From a checkpoint of a small mixture-of-experts model trained on Wikipedia.
Size: 19 layers, width 224.
Experts: 64 experts in each of 19 layers, 32 SwiGLU neurons an expert, 8 picks a token, a softmax router.
Training: a variant of SOAP for the experts, 246M tokens, 3756 steps.
Below are experts of layer 5 (counted from 0) of a mixture-of-experts language model. Rows are named gate (a neuron's input weights, with its number), up (a neuron's input weights, with its number) and show model dimensions 0-223. Each number is 128 + 32 x the weight over its row's rms, rounded and kept within 0 to 255. Numbers have three digits each.
Before each expert's rows: a language model's description of what the expert responds to. This comes from a sample of Wikipedia text that the model never trained on.

# expert 18
Description: Pipe and slash separators inside table rows, especially between column headers or after a team name, like Turnout | Winner, Germany U18 / 9.
gate0:181114135160155110131157124086119038161131101139102145104078110149150165170124149146140085134144153135093159112172161154129127165143156099025148183131145167163063105116164168150148117175149140165106148145065128059079108154152117085146141097081116130217131119129090131166130100115091133142123144058115129112102187080102121089084102102093115145115156123128090143132139097179117108087101189148150110145162135178064110130113160135129149118164114099117178089186100164109096155188077149138126110132091190067162081145155140077132156126123150118202142139116102125130120119089088133131124145101139080082067095182118133163079173110178112144088128107179126113141113135103058106111148
up0:159096123108156111094149144142062182114172114105125146119167067091136142145161142134155150153126149193121119157111135178104124159116178176095141127141156157123097163137122151180149111121139133144181143140172123175083081166163141109093110109160106067156121154137102089133152113094153071180174116145151096140094137155125161205154067159126138118114173192076101107167157114155087130164076145181177150154108145147061092104137122129135159154116079125215123169153063123184086129161149152147143147151191099145144099121155207130163141140137082140139125103149099127091143077170140128134171124180143166106155180144191134178114202082135113129116153093123107094156139081056122146090095
gate1:145161101112087155074149068200138112100151154170119151102160115133145088176158168139182147142189158110124066128172138233133125140131149082034187100112162124126175101117159157159133161114189170131111164087098125092099171106094138101142116138124119132110116110102156190148126097134136180222128133164135087161104102115141148119149145120161078147112130119110141143148145163112091117109107120161139114172167135180151123103090113091119077100164099151182151105072156173161119121130138132183108170120175115150074099119076163113186155174074089161172133145151156145152121102171123162079124133172201109117153146131194138152158119097160101134128104100121132141164146119180189085144122
up1:170109091103093175152186125159116125115120118157124132118175090133171108170127146115152128123176149134140042106178111226136115130100139103085169121132171155126205105100169159162121157114130185132136111074066068102125126096068132098140162144127102145110143142038135163143101149109137202196141107141150078152140110099157152119172148080124063114123100170139119168146115169110128113116119116140125111181139165168114120104112072113171127111170102156181141094105159145155147121133184131182086158144179110110093100096093136129211132186105086148179144157127152109103160128153138129116089147166199070105142100151141138137206097100133138076137104117122134143187107131139185099124154
gate2:154150142128184112131143135161141138186187098156143155133184096162156191135124146086086136108120097155125151126149176138185116111166067078111106155133179183149112133084171099120105149085084064124151138169085114090152130120132112118128098129097176092112141132119103106069099148170124109171121074068182178143147140082063130119155122121119119078142171122128108122123094137144109159178178108163111150104169034123133111125211094079112158091163140141138110087183076109141100132146153166147114158163062109156170092123132155153117177097096094099110151118103104158154097132129113162124154113104146126113136101161113113184132191085179077189111069094103112043115136103088089130142101
up2:132132127142120159117130109070182129077076133140124128115150150140105076138108119070138138174125116126145127142104101134127155142141190154156128091113126070092110105188111138145129106232104140150154129115193112156160108152131111066116177131146122193070121130131111076140138126124128141158135134156085135144115120145209167103087111100109144152076143107101114112099114108112194099108095144091167162176155153140125126114130103118093113126121148130111181181039123165075148106136102142112130104117205144093088138078184132131096121194136138168111149150174184127183194172114097143139095154171115080083152175079149112123107080177054128062104208160158145188159149131125128125086109

# expert 8
Description: Pieces inside names after a capital letter, like V-f-B, T-ell, Br-ig-ade, plus nationality and country words such as British, German, US.
gate0:132104136099110135113099149118110161165140131148102162077167139156097201144138136077101187126182119189099128104117088171131165151154085091046111140134102103115164149165122133150128072153151140081132134106099197103118130195124084118155140091146150141120119133138141054101065141152084063096122141160151161135119120158140103091159145127097120177167116125152128110128130134126188114094162147154095150104148111111125149114136159096178080135119235126141081132107132128066132064124124111129130145154145147197224104119091131131176108139065127155149100104140129072168132097145140126177107165144143147194158097125187153135220168165104130073111126064095116156099124179134176120150142
up0:111078163150161138128174157123144106141116161125171167185159187127120076114129101141072159246164136119190128104177123118158147160175145166191131108082082131127077101152096144086171132077171137154147117095135075126195136127174141081088106160105120112087090150100158193136134126099170167158120087177106156088103110127148161163102129115142182126112121190084079106135122113157095098137067124133092120112147131122123111144118144171136119110141124126080117103129114151103110177093096144087131116034141140097045154129146126150079144123117148122165136163096176120132111149145152099102120078152089095107158123086097164105087063129168135152081149069112190164115158090126087094158115
gate1:095136119105142108137125120072086128109195142144129129134182152150077106096175125090137147183115103118115190108089120091085083090116120144147143120139133074161067129142094167122116093123081171133122120156125164114123100141185109097161136127081203142119136132121151148083099127113151065106092158153135119158145182128126095047122183195122080158154122145130167125139130161186162122167127109169127160158107152079105148069088174107074055073147146173120159124121150118119148153107220157173111145166132146155189132150147140109148149190129161090160179150111220106096097095181173164086168163132140120080124142167092145125150120126084152147149141109121105116173073120114109154070095
up1:081152144090151146124156128154139142109173129148089122160115162107087115137174188061113140092131136188139157075154173121148153114152148156156111140200171108113048156130105102088086146126088122125058146105176157111165135096186169096129142095085175136105102135071115210085122107122192146149132125085081161117102152088140114114123160138181122153083118134110175156140122120127104084164116135157119152161115097151147148101146097125126090072210169101055164109127171162150101198079194122116130140093175097095163141130179146113162121156108208119107163088136184168136118147129174148079119072177105104116157161115127117108124115158116126067134149137112122072141126151158067132103137
gate2:134160119164174166149173097148105140167106130128136125070157146131097117135104109106168116133122029123090136145125166118157134123126061108117087102142128176186144157100157137060129088125170098125088119115153165216167170107159124152143098196082150146098147140114156191087097162088123118164126169165122123132085145166112160094173097119185181131156105181126111134126097142147116130148093092144159165111108110188142164131176073164087088145144143082156180142102151139140150178122105162141106152119155112141089116083162150107121081142090128124036160093125156132142115127172167184155136151143058095173178137108106212067120111122183145106105148114088080134104120162147085072152131
up2:130095157117142115115043122217064165085167120146106160110128146094125138081102167083158155169123107119139092120068088137124145086122134150093163138084139129140125129100147162108151179142110163161168088166128175086126188119065127131094098151152150175184128152109123079097126144121149119115111137082125100137093123128194104135112128113079113126109102093141118174098182175104165070152116068160119137137099145072129141139112149072092105126125078155195120153126118132175162175116060156197128160165071119098156142123173140093128104128107127129142108067167083126145142079080111146122134123155104136180132128133172076180185078152084155150104156149194111145063097120147147170196113

# expert 40
Description: Hyphens opening infobox or list lines after a line break, like - Full name, plus prepositions of, in and sentence-initial The, In.
gate0:146071113179102127149165124154117136148106158109174113065093150103138055135112123097128164142096123128100088108154121089111129151112090101137134160129115100116060171214126186113102136145195152099111160118164155197108152151094167119133155169085111177130135119109155074121136091170166039148150156142108183113129166166136074155123113166155131071158096125133082161128166128082148201016182152136119158140178121157130080134095077106125141122132115105142144152100125121097137128099142105120102145085156158121130143113122135127120148103131162151128090146150148124155139105229101149097102159126185117088144158202056153139161133133118107107099094103081093108054125151101124154144069
up0:128138116188098081186183174151072133095115132156159120101134169111142075081127151136080125144125121110204215092101139078112107126140152150137167165094122111116066174159075110109083124174164127138103171164128181156100085155189146136165157202143131140148091081132132106121149128117147074104132134152077138112100153172124128168133148135117155146110144127111080180126192083098081191059158113121169166183153173141162129145098084149147105118131107087133121137100125100152109170119149172103147118113167085129082096137161096150179142145117105082070152154165072116089158097141118161122130164170107085191139161113109127094157162208093121102109109140086104166126106129145141144088064
gate1:117166134115135090131079108141078150192080103119129138075067149185073067083153099096148151148066203072137158093187121123105128170148119167067145135141173151118130138118141105118145138159150101134088124110108115135175053166144108128084155118201127094153118134161104121126139139116125111196066175156161156105122083096126112139081110147079103133137121092111136157097131089137185113117139148122156115138141128141106209162079128184120052117101118149147123118190142127136156176154128133121149161137128128159103124131174140156106149140080120094172132099093121124096090188113093104133126093099110147142121162121206131128123120140217131146143083188154063102107216150116195083125137
up1:185106124118123152114154172174147146138135162104151099184185169085177086100101169130069140072153133122159079137087087125121113094111125091143142101149149122117130165093169113128159104107106125103141152137139171110148165148080160108143161157160127144152142133105132114123087142122125156084154102126104081119126134130079129122190155147172137120117181111165078110186156112110090134129148131110177154168144085152075034179157086153089131099173140131081173179138093076097183119161094148183130123118118135073144112140185100051153094127209098150111154143136143109089137063131120112130125125214125110173061142157137101102167129095093127128174200136081203168150106104100105127111078
gate2:137129087106145156145114180085149136156158144157110090121133185144115191136107144122127150142152105086130149107094086091064075124114151136111130143148136146054112177143102147077142136168173097128135139110040164129084167147104116150157103167081110145115177130088098183092117121078098109127076098122146162069191154135109118167114125147098090129155105129186123155155138120141114121135138138138085202103139148116148122108061117158167155113121112127113154141175161122115137108044078148190147139102176088073130086145103150110152124123122124106128054102102090114160121116161169148108151127206117130144147123175129136121164114241132064211132115131110141176154071182129134143048127
up2:095116123177098116098163101126084100098103097100132165135158110111133085108116153122095157076082106154080130123154158151211177132125140098145132086145138128226142083111197113196125153102120134119143122172176111135199078096187136114121118097136144105107107157159154090133093151100151180156124126123125058143051102108143130073163141151148171156091138127125122120116081118104109160112088101121182100156097153143104115142169141119089148104133162119170107112127091126163097164174146113045077073131099159140107112101185105168087147110187132112092233101146152130109149136121138139166114098095165123108138152119133076083110154075110145088119154107136107064079186077093126110184100

# expert 1
Description: Opening pieces of multi-piece words, often Latin prefixes like dis, ex, se, cont, trans, or the i in diagram and diary.
gate0:137133125135125201162170138157062091146170145104146133192115130132111149127158151106064134130154125076139123182124081115155139078095130141161131166181153082112059171181106109072128076116114096172167093170190123180158141114109159113058202154162198075104109094128121097190146080066154117127105168144149125100109096090096122152080160084095120131099112142099157145140133161156078152154101128109141117120090100207116141113123109131142060119159080096127142134158151118088121140149148084167113077112069092085071137072094173153121111150142108115092177148103107161205100165170124153151131103152112127129101115111090128134142122138126102164070143192149141060128131157125124116143139
up0:093099092173165113141118152131209187069132157132155138166131139133122098148123135077174108090101137100075161102098207144066081178127130128165110120138111127129192185059138176140094157113072148114125142076142130149091124167122148111157158109095170184184138181139169142075126133131121131160124103118129140173143095076220158122159084176121149169132117131128100086125127099121129114102153154156123184103171114093104087109148125156106180157136160111111167101095098107178088091067140190133140075162146164192165142174190125071144134137146137096176109119132136080101176120128114096140161104084133125117147120125122167127108177205181126127174135074093117146146154140106116109106094
gate1:159163123111119216098131157084149094111141149083100092145088164155164143086133167119135128125140143163165163116149147132156173167130087108098149039135103158089170105109149126151152102144099153113114223084099129135142179080149124149157092087115093119164111098080152121088099151134128181149090139100156096104154139107089164149096174155112058129106140176171133116180137145143081119189067139180080103077104152207104098118143174123131130110115146107161148134106121178148120120113158081174076127107152161146124061160180118082101132145104114163151144083190090105132143098158151140092119120177117121072107096130154138101091148152047148051138122103095116082166151091112186126130128
up1:148132173115098090144136136172117174118115100132195173103160166142124108135101148163081154189161100094130097099158130131110178111120112143167102154088141140112177140166127097095098168135140102108139121164104162140142103142145112175179103165187044077068125150185106060135137099180138146138145115126181136130107156137146119187155128106142149101119148067119174106143154143116096142103132094061106152149086106078205127100131104103133120144121112124122110070099162090113156164141089126128143135163130111087152120079136146125104115037087184181117116194069116118026092145079135162168100111119152124202180137128127129103167128111146179149168101129167157127091058105115072165134134
gate2:110134101133174210107162128070126146079163125115114126120164141157137142071134105178121149118084147158145152061223172066116148144158112139116075117104156109127131135132085108083142135109124129197136221153182166142133175141128187155161162125156120060114102124130134139069133194182095116141118118126111117155127096147064120187116114134146126101099157084146109114121130129120126167085123100152073114155152098141148110089097112108071138116088128096170085144167154113169137143100167081130174098121135095144112120132111131157146186115181109125183141137115102197166120135057090137057156182173102102139063171129158122126082063142162162093122094137183172095162128111133118142164123
up2:140122149087119030138103080174130143168131120136150145165105116099090090175117167080132101123167167146098102216086073154152137116139157098101165175107071145148105097155144186134123136149088123055090067103094112077093074114141139114068066142085147145149108164096119103164096086071169096138177161117105159104139114096179141096135124146120181183175061136125146134111123090096137101159144156127143117119090167125151193169139160161158121112127140175088166094134170162070143111161105196105076178084156130123170138126137129127101098161060121118090145130135150076109076123128129155176101118091146182107175121130118148142175167124093119154105133118075125135131106164091106098146139

# expert 19
Description: Hyphens and apostrophes inside compound names and codes, such as Guo-Qiang, U-20, I-10, Yan'an, French-Senegalese, plus quotation marks.
gate0:101153155095171113155083133108139100094152138192117105088177155143133120093128143089110099115081123139091097117146065123099124136084136097151126131162158104041145099105120156123145112081149109142108137108133155130098122189110106168134125143121091208124109085145180063151140091158127149143133131102138154153083150119108082127166166178107187119148104123166063126098149097111135095159139163118122163115126147158118108090140114116112127110102167156102176101147146155124060108139137121169089138166151187142127075118057060194192139158110147073184150091172137160071150145094138114099167078118118081126153093109094100164127131082146166121162180112170140168062155188037121099194160
up0:094116152156154105164176098071136152174138120090118084128137090082062098192173142171051094149107159139089145118104132150094107159153104121165111075129164131174094170142137105148124113151209123127148135062171114104152119085104119117116167121095189109102107146099066186136129117100159119134178105140169095075118144135136146135106125181056137086139099095084178151113151115048145120065123119162153119135151152099159081106090182090167148088149131121097096116120132121157158160105122133073062124076114054176126098119092140171079171140183103131156127152132109136151165103058134129100146176172130115103121098139162161128112171168183141132084122122089144114157079088151087121150095
gate1:118125129133120130127089113094091116059146136169068108110129099105133120141103139156097146095155154120085102108127126121176071149140143116116145089101213128142162174133113094199122145093119113122169137123150100191109151168130115120174107152112165174122173135100080161125123124167123140122176164148124137133079160110177134079164157156117141140133155115113135117091094068100176081138162133150136230110108145114079123112136132109154099114112126164082197129122097187164144122046114075113162076112222159128094036129111101086221118100097088115108128110204115142129081128124130111110099135159148099132117163118112089133112199181098122072132176138092115141134208148118134136152156
up1:159114160135174097117138100119124087142175175118133160082098152076067104119150094136146092132089121141111124114149100143059130180157083109159121134134067181179150043119116121099156167110115111115059074076087155098138162108078139158105133122209100148108192122107190130164143120100090111164112119141101087189083157128106110139101109164121103165177104181153112133107116106075080151111110159091151134079116119154160061126108128143097110148115076162110146117128117139128123141175185161123089129152118122063078123077152071148109125140163164164109058141108146158164105105140115116150158126085077134173162100123177125098124100096199180172128070147150116082099178105123137126116072
gate2:127041136171153100090213103155188108130177115147170152085120166085149108161124181071160138150175099104124187164077043114138112150124120074099158146130084161160115048081128077174123181130119116145151195104128162166147153107129123097171145132148120106114174139127182140140130123122122138129100169109111137179177148081158106104151149148154087132154168124119167107123087124101185150170125176106137172145149132211138058131104091150157092208120120145095156126147121132178192082123142109147154059140164154151106103110120131084147065158099155160143105151128132214128151135068162122137140164127103109139128111135142140116148173118111072113139096148148148149164144133109145127107092
up2:162159115115064120138084187065120127144095074111170180169125157177040114079109118094151122070125171150132064162156134130092129168131146164216157127146129088139176167139131112115122079116123134116145151179104112092068135115113079136061109162119165173080127118123100120110079154151172172139125040173096121127130085117100172091116112128124152063134147146134088107088092175125145105156152101112172112100147154090139091173092144076087157076122156126155176166164118108106082131168074128169126149129133154093158130146142114174105144118209116126128146097156103099191124144157134143082096089165149145106147108103131107159186140118194147173111153086113099104096142139120115141144180

# expert 20
Description: Word pieces following W, T or St, as in W-at-ford, W-and-aVision, W-omen, plus the pronoun I and words like work, War.
gate0:143090137140149146162143168139106104107139115090146116098147137146127135110134201089151075130156133103088139166153110142133163147131110109215162134111184076162147076102142164125152117150183160176160169172133163113063174072136125038160145148094092100159150145119133082074079117151173144113132141090167152152084111151148122098111142174143089144124142096171169068134140170076067153181099109134158169080179150146124114139153129086113155171078114118167142129084125123125121117122207113095079116153151124112093096177129148104132117156119152139129158120138092128099166163122182202104132193039125079112085098143158130180131134108094104114130125151148133149179092188144137211142101
up0:126115172160168147201132160157062083149131163096124125090154147113133133109140187056153096123132060145129163097139134076110178164083146099193156114123190086176127089104141133104143117178147185129129123132102176093111137097130130086153156157136098075164110152088110067097073130178184117126123149072124145149088173119136122115119157166112119120112101046153169084161153171084083172170118137134119201095141162120183121099146117050140141167068117087138164100082117139078136122162141145100088113143153154096112110158100129136158125144119174161136155135091113147107161136108161194133117154079105122097117098113166141152125110167086103127093142110161126124197080201151128194127107
gate1:104136109116118115099142177112129106112130144091117149083201145139081100109150142109141153153105085174141169150094114090065130135139138119153144073101103124078150107102095106103088138111196117067065121088122168122112144127158153145167163133139133154121142146112121084202115157130131121113152173138096153050160130096119136143076101082075105150097116104149123147147057161157111143140104150090161205100134117077056156046107141086161093170117083123126151187092148105101181143069158143076151165156125132144156063121127099130110145145144128118200158114132138051086136155108100090190187132155192070067122110144084127131097129137110067174141141088136116160181139124131147154142102
up1:128126131130113130056119178084173128097124124084113116096192147132097098121165140134131162169144076144138148116096120086061139133113112121138149105107113133113119130137091129109072142176218132085041121109130116128111121116108175164158151143141097131145163142081143082213112151114137096113161147120085145074165151112125109100030114096094113131090134101154150125154069145118126122120084112075114157086126137074083137061141134064163111161109106100131143158110127109119179196110120181099134181144087113152146076150117091130115148152169146138177139112136093026057154174115131099175149161133168053134160148144119125134107136131100085140168133078141126175178146134150158185154177
gate2:139170084160088132183121148110152137194118156119093129138101094189118124080151165067137097113181126121153184123135081183092153127172092192093139088143125064119193132152129109137134144102183216155126095121100162123114175178129124188110096171152114075133180120155195142121099090133098164098085152107116141107162124070099096117130165129146112162118090109155153166138108106168161117132128124156168117069126156160071162160120163079129129143081109113102166147133150146115109047184114132122061111128165090139157129170165133126156108126124148126187162182099140096090169137165104172142125139152190112123124104112145179121203151165100106150138097123173102194140116173108148159175113
up2:171119080095118137136107153132146153117114162117104128136099059198137151109126051073132073102121107088132120110103106174130143147138120184103143123163126045092168115100096113100098102093114206091147114139144136135095216154137146112120152203129127080115168126192180185103115147117127123129073099163148136090141138088147094137106129171119110116161148106209125151104149104154132146155135156141125095094127133119102116103150180103105174134128139138141147154153129145128128097154159166104098143137164092149158083158144132197205143137108101064173108170084103113103215139189126114064144171131187114089115085089071114068184169107153138163093102177142087149149097154147135147099117

# expert 32
Description: Number digits in years and tables, such as 18-7-3 and 1-1, plus b-pieces inside words like Sun-b-urst, Turn-b-ull, el-b-ows.
gate0:138119119084127153127192136107121149136143092098154124121116128131130121099140081136148216130165134124083132116087111123082120158085166098090128048105141058160127137123098145162155185140104110081179199120097161136162102063138159105168104111117172128112126167097164138166091114181144102123108152072158098155128107200167121143104152145115109169119177081057086117133102139158138123079091190132175190177051156150134133142168198196132120110117153138103156104105086129104106177093112135114175152156127196141124105166153148128105102189051088101146138138112130161149146127053136120133134139126125107174134139128132147154062129146093130115131133125090146121147059192131107081164085
up0:118132119176137108154065113124122102130142155129103119113096110125132126161127163157147051124082111139174147157158181138182151102154110130122177157143154152099176124129196119110118054088126145145071097146177115154096153185109075138087145170165078127193100139150091140084155106060100159144135150172101104106143144073104124099165145081127146100110075177166131175117078121105123110195156073145075080068217131111101125091110042089121148142125116125143111165161142136143140095174151096153086118115124062113159131118115119118169138057184181148090124072154136109102074117199118156112140132137145135081139109144143105112170125118134119133119120140150072115109165073097133195104146
gate1:145095151105105162101168099109146114096117128123117168102179144060149135135158173143094117111092153128145047143109152082198090107126137088109122077151157124108158140130138177116084094107158118148142138072109153213108177161126191096130109147087081125142168123163168131135146092123150139132170216099153139074153127087113133102179123108154139110099148157191100122085096148080090134091104172113123159145173131133159134141186127140189091137158084133085132115103078175133146109092092145110191075107100173125148064208171116069163169145104150116138113127109129125133128114111130127082074095152099195149144171182141156134084157094123172124152096124085101140046103127131083084119130
up1:126083128095102141107203166102108115152117091124141123128155110104176145159160157137121111109125130129123092133128206114215171122113192096108125097151160147165151138197164169103142166107136218157143155097131106192123113142114189093106160108093089124161135148145210144120150105098140143081179190072137102082117093050120157098145105131166130161119173176110124116120096186066185137103124131148124080175159129120142130121171132113159134106091114123134130109130091130099101131152114090156142071085148156146180121191160146110142188172112164098111130151145134119185107124093174165156080141155113191105118160123134173156120166070131125112131085123066121103070140137185076132104169
gate2:109107112151125097095117098093105094114172189138123076129125062162145130126151074081093123130133125143176156117111105108117075049150147147046159124091081116131107085123131115131165116158072116126135152165129165089111133164131099178076145056154174123138192140168147125107158165129155164119083152095133128079099113082115139104115167182148086134135081086186085096141109109143080119166131059139131122069104135082083056134118138173116117109116108116131122151147128116108116094131109156108078085136155125143173076167110146166107104115083093124109178137113120121122175136162164151102139161132045183094055167179110132075196074143106089194094170109124143137129066147102147134133115
up2:131079162101153165130183141094150182136052130121120131136131193135112120121120194112158135139119158169093115138122112181112127194116115119169079123109145112081100155100153117125100115085173172146146137143171170149155133154152103055115137138120021137092124046126159114113122138216090130147164088143150142146192157176069114151115077153135139137114158168111209102128154133119089110033103162131143148182185133154180174142120105120132130155165141131133141115100157165178167176150124097144155121097135123145085146118165139119102154113164154113146099168124081133147133101089117199198148144154181111181115113154106110152079164158098099106158167149137153126043158115126118133138121

# expert 3
Description: Word-internal pieces right after an initial letter, especially p/P, as in p-aint-ings, p-ra-ised, Prairie, design, Pon-ce.
gate0:102140104151151070116117160104142126122209089128154121176124150160171172056076116109175117094120125175133137125126093122143138071097096090189127127104110112133100143187064118070080155079147112106125161155139152155129177113172115105115080120150085089144110134096160112099109139085148144163149120120155166138095084115094089149101117088148131113128199133103070093129168141153083131163090139135094107142099120160119097196167180092144107141116117125171139073158108094103084103118118100164151127061093195100105113156157175135133129129150188100123086129141081134107106173146194151133123107111097059163116032109121099078088114082109097101085128158233100132116116125104125083130118
up0:142146178152145133137129137171100172121111113125124109118177170134112137173113160136155162122137129124125077122145124134202135135115155076161111159116070130157126095084194181122144120138111198187145103174092086102105082176112097115121117170057170118122135120179142194164142102157109088156150059129097163082140181122095199117108118134132134151109060226167116139124129114106142136181126178153055098140084183144148160079118136106129162140130116189107137110092162156163121172143164102166128124132143124111138155098129150171083126130148154148162176139080129127250090160136144079089124136162148188159127217077171093123125167124105113145137138150107139138123101131145110146112145
gate1:147176110130141147174120119091099114138119163049104176189176177157100151168113097131069114137092146089150134157130159058151113080046172117099106124104141101142178106095103136060150161076157080098116146218139154085132136160135120079180150125122190114152151167099114122137206159102105090169133126180124135167146145149151158121129182128123129103099165169180103132151143094104121117112111167124161107118137200117125094121055134080150114108080115113161189114121076087134147134135166143184153106149098193149142163118152091088120124147124188135116142117106103139149084167194147143103126087118080125115164110082106202126154140132089110181114119139143126115158165092076130102083111
up1:156203110127156146174115098097082128123118192088143140199169173150128148194108093108065089126132166132156124156114135099144151099067145082076125165091149084127184094073107125080148176064174075133108130216157147085112148165127130067158155098164219125135158164111149136135178135091114091173176143194133139188126124139163121138116190104125115126090174167168117104131131104120122125097109145112136123138168173109134100134051139128121092090079139132136180129099096107121107114150153112132183093151075162146123138127164089116133113152115184128156166138094142131168065155222149115117122082115100146110164104104124145136131139133078101148118121148130122109146166093097144115094075
gate2:179105155132095132077163090132075064080179126125158122064140120100091108125117164186106124104199124169148145114180161120123158157129089086122149069127075118179107119176120158167173142093092133135139166159088092099118102167061120100087056154098153089120120166137133154155111152112178183159162142082166086121139180123120135156130190093201106110110122185144177117080122084150115150114085135133153120106131092188091111134087121107137111111083153108160157037128123100070081130125107159090175144051126116126162077116112146132094178130133176122137097093111162151164135111130164128137147116191119137141112128115167134120085108099105154158120131110114157110163165185084110123191092
up2:072160133108191157180080120130093124180085152091121136168102124130132204168150116081147119157045149092116133162087170157133119119163208164140144143153135159085167137138186105061081080115145130127130090101154152195159099109127157112099152072124136142157152119080083134111189141152122107096142130115099108128105105148125128111109078132079142115117097085094098193113117145065146124137175107097109162163132149094148102146148148139155102165182135132102090144085149181100199127131160104131115166153097107124096211151122128124140048154080101177153076126132059079138096094142055103139105162121110122113184093092082127123115142177161118136104139183126115163074160102137121149123144